Experts of a small language model.
Size: 10 layers, width 320, 133M parameters.
Experts: 32 experts in each of 9 layers, 2 picks a token.
Training: a variant of Adam for the experts, 790M tokens, 12050 steps.
Below are experts of layer 7 (counted from 0) of a mixture-of-experts language model. Rows are named router (the router's row for the expert), up (a neuron's input weights, with its number), down (a neuron's output weights, with its number) and show model dimensions 192-255. Each number is 50 + 10 x the weight over its row's rms, rounded and kept within 0 to 99.
After each expert's rows: a language model's description of what the expert responds to. This comes from a sample of Wikipedia text that the model never trained on.

# expert 21
router:55 42 61 52 68 55 43 46 47 41 35 64 58 40 77 50 47 45 46 55 44 41 71 50 43 55 45 56 53 36 51 57 56 47 63 46 50 58 42 44 53 64 45 54 45 49 33 76 60 57 41 52 50 43 51 41 52 54 31 60 59 55 59 29
up1:25 48 46 53 54 41 53 29 52 61 36 58 57 59 64 58 43 45 62 59 39 49 33 53 48 44 38 44 47 50 57 56 66 48 52 58 46 46 64 66 26 49 58 42 53 43 52 59 38 50 46 46 44 48 56 38 42 60 49 52 55 42 69 52
down1:50 59 46 61 49 45 51 40 54 61 51 48 50 57 56 49 37 61 33 56 76 28 60 54 59 35 60 61 43 53 40 63 42 38 62 59 38 53 71 50 50 58 38 41 67 33 57 35 35 54 42 54 39 40 49 54 42 48 44 44 38 43 53 47
up2:56 52 51 59 51 53 40 63 68 54 51 45 47 42 43 60 54 45 46 42 49 64 55 48 45 43 46 42 50 50 44 32 61 49 52 47 57 57 55 59 46 59 46 63 38 56 48 53 38 47 28 63 51 30 40 47 35 70 42 45 35 38 56 44
down2:57 41 60 54 70 64 50 43 66 47 51 62 37 52 61 46 62 53 54 49 39 50 61 58 44 46 53 53 44 50 51 47 39 62 40 48 53 64 46 63 43 40 40 45 31 42 28 61 60 70 45 65 66 37 53 40 40 59 69 45 44 57 59 39
up3:48 45 58 42 45 44 67 40 56 54 47 34 29 22 44 53 52 44 43 54 56 64 48 53 56 45 59 40 54 66 50 59 44 62 46 54 46 53 49 47 70 56 43 56 47 60 42 57 48 47 56 56 41 42 46 51 55 53 51 48 60 49 48 38
down3:36 47 44 56 45 60 47 65 62 60 39 55 51 43 64 55 47 48 43 42 40 41 75 45 51 49 59 50 36 62 65 55 48 62 38 61 60 50 34 42 42 38 46 58 62 49 50 46 54 50 56 56 36 61 61 46 53 52 54 41 62 66 53 49
Military and transport nouns

# expert 8
router:53 42 63 37 47 62 44 67 28 50 50 60 50 46 60 46 58 52 30 52 46 53 45 56 56 60 46 52 43 59 46 36 47 34 47 52 55 48 56 52 65 52 45 50 50 47 39 44 54 50 53 51 40 49 53 36 39 53 66 58 55 47 53 34
up0:52 50 50 52 45 64 63 54 49 72 44 51 67 53 54 48 51 45 61 51 39 30 43 41 37 36 44 36 30 56 37 56 61 58 51 62 55 40 37 55 61 46 45 51 46 41 64 62 48 51 59 59 54 31 64 61 54 56 60 45 50 33 60 51
down0:56 66 59 60 58 36 59 62 50 57 49 36 52 53 59 50 42 58 49 53 62 57 43 47 61 42 36 40 67 29 61 72 46 57 49 62 55 62 58 38 72 69 40 37 45 39 63 48 53 46 44 36 60 42 59 46 48 38 28 40 60 49 54 59
up1:49 49 43 25 46 51 47 52 58 51 35 36 53 38 74 48 39 57 37 55 45 36 55 51 61 41 44 76 61 51 58 42 26 56 52 51 58 64 62 58 35 57 47 31 40 53 56 42 57 43 41 53 67 39 35 50 60 60 48 62 68 37 63 40
down1:55 39 64 65 73 61 58 35 43 46 48 55 50 56 46 52 58 46 54 72 40 69 48 61 59 61 53 43 48 52 41 50 60 43 34 56 53 61 44 30 58 53 41 63 41 41 56 55 40 35 48 45 40 43 40 48 58 52 44 67 52 72 58 39
up2:50 41 63 46 64 50 46 61 39 42 34 62 54 57 50 46 50 35 49 40 33 49 31 54 50 42 56 41 55 51 35 53 40 62 47 49 49 48 31 47 45 45 52 53 55 41 74 53 31 45 32 51 59 38 66 33 61 45 49 37 59 44 56 40
down2:41 43 52 59 44 60 66 48 53 49 55 56 57 54 62 57 66 71 55 39 36 59 44 43 52 58 46 47 50 51 44 63 54 60 60 45 61 32 39 52 66 46 46 46 48 43 69 50 68 66 48 53 51 66 49 38 65 52 62 46 53 62 42 47
Job titles and roles

# expert 17
router:19 58 53 52 75 66 45 46 57 41 48 46 28 57 69 50 58 62 67 62 57 36 43 40 43 48 56 50 49 52 31 63 33 42 49 47 50 31 44 57 59 49 47 61 60 45 53 54 44 59 43 61 51 44 50 65 51 44 56 61 36 51 58 51
up0:52 63 54 49 48 45 65 43 30 59 36 38 54 62 43 48 50 51 71 53 40 47 44 40 39 55 62 43 53 56 43 37 57 62 51 50 36 44 51 55 47 49 45 63 56 70 55 48 39 45 56 49 38 40 59 44 38 54 56 56 70 56 49 35
down0:52 22 72 42 54 40 62 50 35 37 65 46 36 48 59 45 58 52 55 51 64 40 53 55 53 53 58 52 49 32 48 44 23 53 47 38 63 51 75 61 55 50 55 61 35 43 59 49 46 63 53 47 49 64 39 34 44 58 40 46 40 51 49 57
up1:51 59 60 51 46 54 55 27 59 66 51 56 61 44 50 35 44 53 61 58 56 37 53 77 55 48 38 47 55 44 27 57 55 57 65 62 64 49 51 52 38 58 37 52 68 62 52 52 64 45 42 51 43 57 40 66 31 55 46 50 43 35 43 50
down1:46 55 44 42 30 54 39 42 61 31 44 41 60 35 52 59 50 53 30 60 39 43 34 52 53 54 37 51 42 48 37 42 32 62 61 57 40 42 51 47 65 58 50 50 42 57 53 43 53 53 38 52 39 35 47 70 45 59 63 53 52 60 67 49
up2:37 47 52 27 59 39 47 36 63 57 46 51 37 47 67 56 49 32 49 39 52 45 39 41 52 46 52 40 54 56 50 63 35 45 52 83 54 52 42 43 52 46 37 49 63 26 60 41 45 44 51 45 41 42 48 52 52 47 40 54 55 63 48 46
down2:34 48 61 63 57 55 52 58 62 63 50 53 56 53 53 47 42 60 39 46 66 45 58 64 51 45 49 48 39 57 52 50 62 50 53 40 61 57 46 54 49 59 35 51 43 63 47 46 57 52 58 55 45 51 41 55 49 67 45 47 51 51 58 52
Place and street names

# expert 12
router:32 50 36 31 59 50 59 59 30 38 42 71 49 63 36 57 56 48 54 43 59 50 72 58 68 53 42 50 44 60 60 39 57 71 62 55 26 55 50 56 55 59 41 55 58 46 51 40 54 56 46 51 52 56 49 54 43 52 65 33 55 48 42 44
up0:57 49 63 56 73 43 38 52 51 56 39 49 59 41 47 50 56 30 48 21 50 44 65 53 35 50 41 50 42 53 31 51 50 66 45 62 55 49 42 48 29 51 49 37 48 45 58 58 55 41 63 51 39 48 62 50 22 43 51 37 59 57 61 48
down0:54 67 67 42 61 55 57 42 35 55 55 23 56 73 52 55 54 32 55 33 53 66 52 55 46 59 47 41 57 69 61 32 44 60 56 62 49 56 51 66 43 67 50 63 68 45 53 53 68 37 41 59 62 54 53 57 46 64 46 64 48 50 64 63
up1:45 36 39 56 29 31 41 45 52 47 45 55 62 70 49 51 49 52 64 52 46 39 53 47 38 51 45 48 41 63 50 57 45 59 51 65 43 61 62 62 51 50 34 51 54 70 46 50 31 50 33 55 33 54 42 48 38 60 52 49 54 69 57 38
down1:51 43 56 54 61 40 54 43 52 53 43 52 64 39 68 56 38 54 32 35 64 48 40 54 51 52 54 63 33 50 55 63 37 47 57 48 58 67 60 67 65 51 28 46 44 48 41 57 50 66 61 45 45 45 59 50 37 44 63 50 46 61 54 25
up2:66 66 42 45 46 44 56 40 54 35 41 45 38 44 53 53 55 60 55 56 46 59 40 38 73 45 52 60 88 28 45 42 47 66 39 79 52 37 70 53 47 65 52 37 62 40 48 49 52 35 37 59 53 51 55 44 72 77 53 38 57 65 47 53
down2:50 54 79 44 52 46 55 55 46 50 56 54 54 44 55 64 56 45 34 49 47 43 46 50 53 25 52 56 46 54 51 53 41 41 45 57 58 43 55 38 28 45 55 60 36 45 41 52 52 70 49 55 36 48 29 45 48 51 69 45 31 61 31 34
Sports event tables

# expert 6
router:64 40 47 52 36 43 27 45 54 44 46 52 37 46 37 60 51 53 48 51 58 52 29 56 58 53 54 42 55 43 49 35 63 51 61 51 49 49 58 47 57 42 76 41 48 43 46 42 29 45 56 53 48 39 36 53 48 42 55 62 46 32 76 44
up0:46 62 51 59 62 44 42 36 35 51 55 39 53 51 46 55 68 43 59 40 87 56 47 60 46 71 63 52 57 52 56 44 47 74 41 64 55 42 34 49 42 43 43 52 43 47 58 68 50 54 26 58 52 53 46 41 52 66 57 47 47 49 44 42
down0:50 45 66 56 39 55 39 48 50 52 54 50 48 52 53 55 61 41 38 30 61 47 59 56 39 61 56 52 48 57 53 53 50 56 38 67 71 48 63 46 41 61 43 37 43 52 49 44 57 81 51 53 61 44 52 52 34 54 45 44 38 44 35 43
up1:53 46 57 54 56 43 58 44 34 47 58 31 22 36 58 54 53 65 43 52 54 46 57 49 60 58 58 72 48 32 48 53 39 72 51 63 65 50 45 52 47 53 51 62 45 57 74 50 39 50 33 53 55 67 41 44 37 45 59 49 49 56 47 38
down1:40 32 43 61 43 37 45 49 43 57 41 55 42 59 49 44 58 51 37 64 49 49 55 54 28 45 50 56 37 37 59 66 70 40 53 59 44 50 68 62 59 29 43 53 30 47 34 68 50 53 54 52 33 56 43 63 43 61 41 40 55 57 49 64
up2:45 39 75 60 48 25 49 53 42 59 34 44 55 35 43 59 47 63 67 42 45 57 46 55 40 50 62 46 47 45 31 39 69 54 49 62 64 61 62 49 56 49 50 52 43 69 64 35 56 33 50 62 43 66 51 44 47 41 41 37 43 71 50 50
down2:39 67 66 47 50 46 73 46 38 48 57 55 64 43 61 46 53 50 55 49 38 32 40 67 57 32 57 43 52 41 56 51 50 48 52 54 58 58 51 44 48 50 46 42 51 54 45 53 36 28 30 44 53 57 40 36 57 58 49 44 60 57 60 53
Latinate word prefixes

# expert 7
router:64 45 40 57 69 34 46 48 49 49 46 64 56 67 72 41 70 47 41 55 45 44 49 65 48 40 59 62 61 44 45 41 26 42 30 73 42 48 45 54 40 49 51 52 63 49 48 45 51 49 42 48 55 42 64 47 52 51 36 28 47 44 38 57
up0:38 58 59 39 50 46 55 50 51 53 57 39 53 40 46 58 37 60 69 63 61 52 52 41 40 42 50 51 63 47 51 42 32 49 33 48 70 60 63 53 39 55 44 53 68 41 59 56 40 38 59 44 55 63 61 59 81 60 38 46 60 70 57 44
down0:49 58 45 34 47 53 48 42 66 54 52 51 60 51 38 42 68 52 51 50 41 54 36 53 56 50 63 54 41 44 45 56 35 53 48 31 56 46 70 51 67 57 58 68 57 30 51 68 54 27 34 51 59 42 36 39 46 44 42 70 38 60 57 36
up1:50 40 62 67 51 62 43 45 43 49 68 43 47 52 60 48 50 39 57 34 37 42 54 72 34 25 55 50 51 50 43 45 45 68 52 65 37 40 59 45 59 49 53 50 67 49 66 43 44 53 38 37 68 59 56 49 50 58 69 49 37 46 56 42
down1:39 48 54 37 60 46 63 45 58 30 60 53 54 43 56 53 36 57 58 48 35 44 64 45 58 56 44 44 64 49 64 38 42 45 55 50 58 36 52 50 68 50 17 38 49 58 55 47 53 66 68 41 51 58 51 49 52 47 40 45 53 59 56 47
up2:57 44 55 58 43 48 49 44 49 46 34 48 41 59 60 68 47 35 36 49 78 46 55 49 59 43 58 65 67 44 43 58 75 72 57 58 59 45 54 44 58 44 57 43 63 52 56 58 38 49 58 53 50 52 39 69 49 49 53 48 72 63 57 44
down2:34 33 39 58 50 60 59 53 68 28 47 60 65 70 44 55 46 56 65 45 62 50 54 58 41 50 58 57 57 66 55 55 56 54 43 50 42 64 34 54 61 54 36 57 74 65 33 68 31 46 64 58 45 43 37 39 51 47 58 65 52 55 34 45
Football club vocabulary

# expert 3
router:57 55 50 55 48 63 50 59 53 38 47 41 51 41 51 45 33 29 53 57 53 61 69 47 53 47 57 47 50 53 50 56 48 62 33 77 35 49 61 61 51 62 48 42 51 49 54 46 46 46 45 47 50 52 58 39 46 52 72 58 41 43 59 58
up0:52 60 44 39 43 42 51 36 50 41 41 59 41 44 29 53 48 53 44 51 68 52 54 57 46 61 51 47 42 45 55 53 59 43 47 45 49 42 53 70 52 60 50 34 51 35 37 41 63 31 40 43 63 44 77 50 34 48 46 62 61 54 33 53
down0:55 51 38 55 54 52 53 42 53 68 47 61 61 58 31 56 53 40 59 29 72 46 51 49 53 56 42 51 45 68 57 51 45 63 37 40 60 69 59 57 53 44 45 33 44 53 37 54 46 47 45 36 57 53 49 53 72 60 60 47 33 45 64 58
up1:55 43 54 51 34 57 26 41 44 59 58 72 58 32 57 54 65 43 63 51 50 59 67 60 54 36 66 38 51 49 48 37 50 66 39 53 48 45 46 53 48 49 29 64 51 43 26 46 32 54 35 67 40 33 55 59 59 45 33 52 61 39 46 47
down1:53 67 48 69 38 40 34 53 57 53 62 46 35 32 45 37 38 35 61 67 60 47 58 58 63 66 51 45 27 40 48 43 43 63 55 44 41 60 36 52 24 44 60 44 41 57 52 53 49 50 58 34 42 72 55 58 58 54 71 43 24 30 55 77
up2:52 65 52 76 56 52 51 47 45 50 62 33 58 49 51 65 50 48 64 41 26 46 58 47 78 45 41 46 43 75 54 68 48 56 44 42 43 40 50 55 39 60 60 42 42 27 65 52 48 45 61 54 41 67 57 34 52 64 54 41 62 48 42 47
down2:43 48 50 49 36 36 41 50 55 35 55 43 55 44 52 48 41 52 62 42 39 51 49 47 43 53 51 40 65 60 52 49 59 72 42 28 43 59 36 46 49 46 62 41 51 49 41 60 42 50 57 59 40 69 42 37 57 65 71 44 61 69 46 48
Personal name starts